Experts of a small language model.
Size: 11 layers, width 448, 67.8M parameters.
Below are experts of layer 5 (counted from 0) of a mixture-of-experts language model. Rows are named router (the router's row for the expert), gate (a neuron's input weights, with its number), up (a neuron's input weights, with its number), down (a neuron's output weights, with its number) and show model dimensions 336-391. Each number is 200 + 40 x the weight over its row's rms, rounded and kept within 0 to 999.
Before each expert's rows: "raises" lists some tokens whose logits its average output raises strongly, later layers aside; "comes after" lists some tokens at least twice as common just before its tokens as in all text. This comes from a sample of Wikipedia text that the model never trained on. Tokens count by the router's weight.

# expert 2
raises: "er", " old", " earlier"
comes after: "-", "–", " (", "|", "/", "\n\n"
router,289,235,185,200,273,188,241,241,193,166,228,191,177,285,237,208,242,121,270,208,215,180,146,198,263,257,227,218,193,197,194,247,176,194,171,153,172,213,180,153,225,153,212,191,211,156,162,212,162,196,174,246,192,234,169,221
gate0,190,243,302,194,266,222,208,206,155,188,221,136,222,145,232,208,205,210,197,145,180,264,224,208,194,195,250,180,166,136,169,204,233,125,248,179,214,253,213,261,175,238,208,165,198,212,229,117,165,171,226,187,146,191,86,207
up0,206,240,180,193,204,133,233,173,145,179,209,175,93,219,205,153,175,259,178,216,223,194,158,214,215,151,261,267,241,113,122,204,190,213,113,108,209,297,235,157,218,191,235,179,199,127,210,211,216,163,216,198,220,116,217,177
down0,190,195,128,130,264,208,233,141,233,126,186,235,221,260,213,247,135,304,135,199,151,177,142,279,264,194,155,219,221,133,131,209,202,240,176,214,286,213,208,181,246,218,189,218,287,207,182,180,194,178,200,143,192,165,137,221
gate1,183,225,144,145,216,163,210,199,156,199,223,160,235,183,139,172,279,145,197,196,259,214,178,150,256,169,235,234,155,171,229,159,221,142,218,193,195,186,237,184,151,169,226,267,258,177,243,191,241,217,210,203,157,141,155,266
up1,207,178,126,251,239,172,102,210,169,205,214,203,146,244,212,212,169,179,242,120,164,212,190,152,239,232,227,249,133,236,277,158,183,190,190,169,178,193,203,207,130,148,191,261,206,220,175,207,239,192,250,173,202,237,129,231
down1,160,231,78,225,144,190,177,162,217,179,186,205,181,242,182,157,169,231,234,154,188,181,150,159,211,253,238,133,190,264,201,218,177,155,212,152,115,199,156,196,207,219,202,211,146,277,221,208,229,237,171,185,215,181,189,190
gate2,195,180,223,148,187,231,172,173,205,284,171,174,213,134,160,259,256,191,273,234,232,146,206,196,175,257,257,234,220,235,192,212,206,176,230,217,211,144,129,153,205,253,214,193,204,193,158,184,197,171,205,178,196,206,136,177
up2,196,169,176,225,160,199,132,152,247,210,284,207,202,145,234,215,229,198,208,249,214,265,165,213,214,198,187,169,153,167,191,177,180,219,237,188,207,237,148,207,243,289,180,307,203,225,262,213,143,222,187,217,170,241,177,209
down2,229,208,228,172,135,193,208,220,147,256,257,249,165,296,150,225,236,175,240,154,207,185,173,249,164,164,151,159,179,204,216,232,124,232,213,185,116,243,217,179,157,259,228,206,113,258,146,176,187,133,235,192,181,211,182,250
gate3,158,138,164,202,279,204,231,203,215,240,197,250,182,168,144,159,194,136,150,258,173,237,234,108,229,214,137,216,130,261,162,136,262,182,183,219,166,194,226,189,153,223,182,180,191,199,201,281,181,182,178,139,141,150,171,201
up3,149,191,149,223,204,219,209,183,218,199,134,202,259,138,190,151,214,216,194,229,139,235,190,243,204,189,191,158,153,151,210,177,228,179,228,154,242,202,132,176,230,97,147,206,188,292,240,244,213,204,190,189,295,217,197,199
down3,233,200,199,179,182,190,242,159,136,221,263,152,239,154,186,215,217,198,246,155,166,216,225,121,174,193,174,206,185,177,215,155,194,178,244,178,195,208,124,200,137,210,154,151,226,266,193,231,232,172,189,175,142,203,200,219
gate4,137,211,227,193,190,165,239,218,262,155,165,212,225,234,232,145,187,227,186,195,216,176,141,181,160,196,236,189,154,205,192,206,193,255,212,234,215,231,214,234,256,175,226,225,166,202,194,156,196,311,212,255,118,173,190,188
up4,272,210,236,221,229,220,151,267,116,180,219,212,233,227,243,194,118,134,177,194,210,181,234,222,208,199,246,149,213,95,181,195,201,230,223,206,160,176,147,201,204,224,230,169,242,170,214,281,235,193,191,169,213,200,205,197
down4,145,129,272,186,195,207,179,181,204,263,191,254,264,215,216,200,176,210,272,188,296,206,225,196,242,206,192,221,169,140,166,221,233,223,182,180,237,213,225,173,129,197,273,213,241,232,228,202,247,152,156,179,180,223,149,198
gate5,246,306,293,274,223,232,224,216,167,199,296,214,166,202,195,103,173,195,198,183,150,177,149,151,137,152,288,208,264,233,311,277,260,191,242,185,229,145,220,212,291,217,247,221,193,181,177,173,209,201,116,210,165,238,172,216
up5,194,218,198,157,240,173,212,185,320,177,232,214,166,209,220,236,276,186,165,281,134,234,176,146,178,206,193,243,219,220,245,174,154,175,137,185,207,226,119,230,236,190,236,128,242,171,232,195,182,214,219,256,212,257,212,251
down5,216,185,165,228,259,180,172,285,191,169,153,219,191,238,235,139,211,190,246,295,194,193,187,253,159,235,254,154,204,281,194,216,222,276,156,218,254,177,277,285,230,178,194,119,275,205,252,239,193,177,201,199,219,175,209,194

# expert 3
raises: " the", " all", " a"
comes after: ",", "s", "ed", " that", " it", "ing"
router,132,271,131,153,189,275,174,187,187,236,151,184,178,226,210,241,216,163,253,263,206,217,231,165,130,197,231,230,227,192,169,183,206,197,245,202,199,206,132,176,243,165,267,229,182,236,160,114,230,228,212,185,151,145,156,219
gate18,212,208,214,162,253,223,274,160,151,204,199,212,208,181,206,226,220,161,148,231,205,212,169,238,165,223,199,255,182,182,126,236,201,196,224,195,234,253,168,184,187,155,226,162,244,138,258,179,225,251,224,208,123,161,158,170
up18,236,234,161,230,208,227,140,124,134,227,216,210,170,250,179,201,150,161,154,201,223,199,191,149,227,103,144,216,187,217,163,229,248,214,195,201,217,269,144,199,212,278,251,223,234,193,228,261,176,252,195,197,194,177,254,231
down18,232,202,144,154,167,196,186,171,159,169,283,165,186,170,155,259,216,178,288,205,195,251,161,194,213,195,239,213,211,164,237,193,77,262,159,218,185,191,283,300,86,214,229,172,250,258,216,232,223,190,194,215,233,157,193,228
gate19,314,291,188,246,200,222,224,219,146,234,221,190,190,177,240,184,159,101,174,266,158,186,265,133,231,191,171,225,223,182,160,155,207,248,219,160,216,201,263,203,200,259,254,181,194,155,203,231,167,180,191,190,218,244,184,267
up19,199,143,234,228,168,218,153,218,234,269,190,268,245,204,189,255,233,169,159,140,216,190,224,194,167,237,234,260,173,170,204,176,157,249,185,179,216,147,267,207,248,167,231,245,221,236,191,219,179,184,135,264,200,111,282,140
down19,271,224,160,232,186,214,159,202,221,174,209,277,222,259,203,193,190,260,120,203,161,162,264,252,176,154,187,156,166,227,243,202,270,174,211,179,143,178,205,207,233,190,253,182,247,183,293,213,182,189,236,218,246,224,168,180
gate20,204,285,133,160,178,196,251,195,250,166,210,206,172,144,190,149,216,183,224,295,256,142,221,120,171,221,274,241,211,204,216,152,147,183,205,208,141,208,230,246,229,230,208,258,192,225,226,115,254,243,222,198,212,230,204,220
up20,184,192,177,183,177,143,196,201,221,248,185,144,187,290,232,273,177,132,126,174,176,166,119,206,261,199,201,176,198,186,228,250,168,203,193,156,147,165,128,243,180,208,188,185,203,185,197,287,153,204,261,223,257,265,250,160
down20,114,223,207,233,263,228,182,264,182,193,200,161,161,171,209,271,182,224,180,244,232,138,266,163,165,250,174,252,208,280,168,198,298,230,217,196,218,190,180,271,188,183,237,150,213,188,170,203,192,276,205,222,126,191,261,164
gate21,234,256,216,248,187,289,184,174,169,209,206,231,169,242,146,219,202,195,112,119,221,107,156,200,251,223,257,255,202,279,145,166,226,189,183,225,111,188,132,168,261,208,207,195,174,238,181,232,168,202,198,223,214,126,152,165
up21,226,174,270,257,174,181,244,230,188,179,262,108,177,204,184,173,175,246,237,161,143,224,254,145,159,175,169,232,234,219,172,147,274,199,202,243,204,186,282,177,221,244,245,176,217,268,238,253,228,183,176,149,215,263,177,249
down21,158,196,197,198,232,224,170,174,134,249,201,172,254,157,165,188,253,216,246,214,260,240,163,250,251,187,216,199,112,204,218,194,178,132,126,249,243,302,149,184,213,223,234,178,196,196,219,130,210,189,214,267,223,213,227,227
gate22,264,220,192,264,142,198,213,154,226,116,164,195,164,306,245,196,233,193,244,148,198,204,193,214,187,175,152,144,161,147,181,195,164,209,137,244,165,261,92,196,158,185,208,146,258,287,175,216,144,236,176,205,200,229,174,200
up22,209,191,197,159,132,202,190,281,216,165,192,135,146,171,189,221,195,194,142,211,180,256,170,225,167,245,243,167,220,149,279,211,202,224,197,226,231,262,195,208,209,259,220,145,118,167,204,240,231,129,183,140,194,184,189,203
down22,209,207,147,197,165,203,210,251,293,209,224,236,209,148,156,232,190,128,227,235,122,214,170,224,199,235,228,133,205,180,195,189,154,215,240,109,96,242,168,209,185,204,180,202,198,257,210,247,261,210,167,270,227,181,131,188
gate23,150,188,229,204,225,231,187,212,227,172,191,178,175,239,170,249,163,123,279,168,196,113,230,121,197,296,182,262,108,149,164,185,242,141,248,247,190,161,241,236,181,171,230,154,242,158,159,232,224,206,192,142,204,202,112,258
up23,182,168,166,239,184,153,213,217,147,194,149,197,204,254,182,266,259,191,136,220,299,219,210,97,159,211,124,215,160,220,187,268,172,153,183,153,194,197,304,208,196,164,250,188,161,172,162,202,161,216,251,194,229,135,245,247
down23,206,110,127,252,142,155,204,153,223,190,150,204,182,227,170,226,264,268,243,213,200,368,179,325,235,135,149,175,259,154,222,209,201,216,215,180,195,169,185,190,182,286,236,162,176,133,177,180,179,177,156,221,185,205,210,139

# expert 0
raises: "=", "-", "|", "\n", "\n\n", "."
comes after: "=", ".", " |", "\n\n", ")", " ="
router,191,183,240,198,135,163,190,203,211,225,188,213,148,202,117,227,223,208,195,233,206,229,182,136,212,234,159,174,193,243,178,189,210,278,169,176,173,164,197,170,285,231,250,204,311,243,191,203,201,204,160,232,216,224,265,208
gate18,280,186,211,155,216,235,140,176,146,255,170,259,160,255,158,146,108,162,190,219,180,234,208,258,196,263,200,255,260,231,268,206,109,233,157,263,209,229,170,256,239,158,198,240,183,197,192,230,108,209,200,220,165,249,199,169
up18,210,217,239,197,154,141,199,202,229,210,180,258,215,213,237,192,278,183,136,243,150,181,228,138,120,107,187,265,242,270,193,194,198,248,170,236,125,126,202,219,197,138,224,219,217,214,195,211,243,228,131,207,189,245,204,211
down18,218,235,165,252,247,202,158,249,215,181,196,127,213,248,294,206,153,266,178,245,215,175,231,167,241,241,141,197,231,187,236,232,187,172,222,164,181,185,201,250,173,154,201,135,234,220,105,225,190,217,226,225,193,190,189,195
gate19,195,231,189,254,210,205,156,180,145,160,222,200,190,256,180,168,205,150,177,140,196,227,235,198,271,243,228,211,175,181,195,222,286,219,211,231,185,240,272,219,197,172,182,210,265,193,193,109,207,295,224,221,203,212,188,154
up19,160,146,212,230,143,179,135,179,190,191,277,241,275,190,200,174,198,181,274,173,182,174,186,245,157,242,157,242,111,194,262,249,181,196,198,189,172,258,276,176,124,142,209,140,219,122,186,199,288,155,220,221,191,227,143,217
down19,193,194,150,202,187,199,217,204,167,200,176,201,192,228,109,202,203,162,213,223,210,224,150,150,219,136,160,289,168,220,205,181,169,191,207,192,169,224,189,192,211,189,236,250,201,230,181,256,212,243,236,201,206,197,196,173
gate20,163,225,309,172,105,239,136,159,254,170,157,150,193,196,223,217,149,239,162,276,208,157,175,264,237,214,213,218,198,141,127,150,210,180,239,162,232,156,201,219,157,208,187,184,169,176,174,145,206,198,246,183,186,174,186,251
up20,190,224,192,193,206,240,297,145,193,181,170,260,158,193,235,154,237,265,134,246,283,172,171,146,248,238,254,205,174,183,203,190,203,156,127,315,165,186,195,271,149,153,227,161,170,192,216,159,200,253,184,149,170,210,172,137
down20,189,198,232,213,231,212,145,101,212,203,157,138,200,259,210,195,208,266,218,213,160,214,113,241,293,211,230,215,159,153,199,210,160,161,209,229,152,175,118,183,241,205,115,253,192,184,177,204,240,218,203,276,184,200,217,199
gate21,232,265,171,206,218,147,181,165,249,189,142,191,217,188,133,224,140,262,216,230,182,196,220,162,234,199,207,219,250,238,165,236,168,155,177,157,162,100,207,196,210,189,226,213,198,191,202,143,192,222,166,190,165,238,186,199
up21,128,172,218,163,207,202,202,202,186,209,252,192,207,147,254,156,249,194,225,223,285,227,247,193,186,234,185,190,167,172,254,211,245,204,178,189,197,330,160,196,201,239,193,169,237,193,248,226,176,294,190,265,219,245,239,182
down21,135,208,212,165,203,180,161,203,227,163,199,234,249,117,206,198,169,202,161,161,210,154,206,234,199,169,200,181,147,206,246,239,198,189,185,120,157,272,253,205,222,117,232,240,181,146,235,160,238,157,223,134,201,183,150,185
gate22,238,235,190,302,152,151,213,248,155,218,222,190,131,164,197,171,176,225,220,146,257,182,278,216,245,178,185,215,182,174,190,200,181,212,216,249,164,171,189,263,206,185,253,149,108,148,169,117,238,248,193,166,224,210,187,248
up22,170,185,223,212,200,202,245,251,168,141,159,173,148,145,276,212,180,191,201,210,178,241,219,149,201,212,240,235,238,219,229,193,146,184,152,181,226,204,192,205,220,245,262,243,184,171,197,210,244,168,201,212,193,161,200,199
down22,155,173,221,197,239,196,220,261,184,192,185,201,198,121,174,135,169,175,184,215,221,166,199,235,223,140,173,176,226,127,191,171,224,176,227,205,221,131,113,187,187,146,168,216,238,282,183,194,276,192,152,170,201,231,186,212
gate23,216,145,283,266,234,186,187,239,197,221,154,134,185,181,205,184,224,153,234,258,169,222,196,195,207,184,183,182,217,183,241,266,169,183,214,152,172,208,231,182,186,327,189,187,191,186,189,236,258,239,226,122,155,238,263,200
up23,262,172,174,216,198,171,187,224,170,177,280,166,194,176,178,142,234,220,190,228,172,247,199,174,147,230,161,181,161,220,209,194,265,211,150,179,132,179,276,184,223,252,247,211,258,234,154,198,194,220,268,156,153,273,153,217
down23,221,204,173,116,200,153,216,209,171,141,220,222,218,202,248,209,234,210,225,290,189,208,148,143,197,276,235,134,215,242,191,181,254,261,242,225,206,188,187,259,256,181,168,206,229,190,238,228,181,281,216,172,176,186,274,201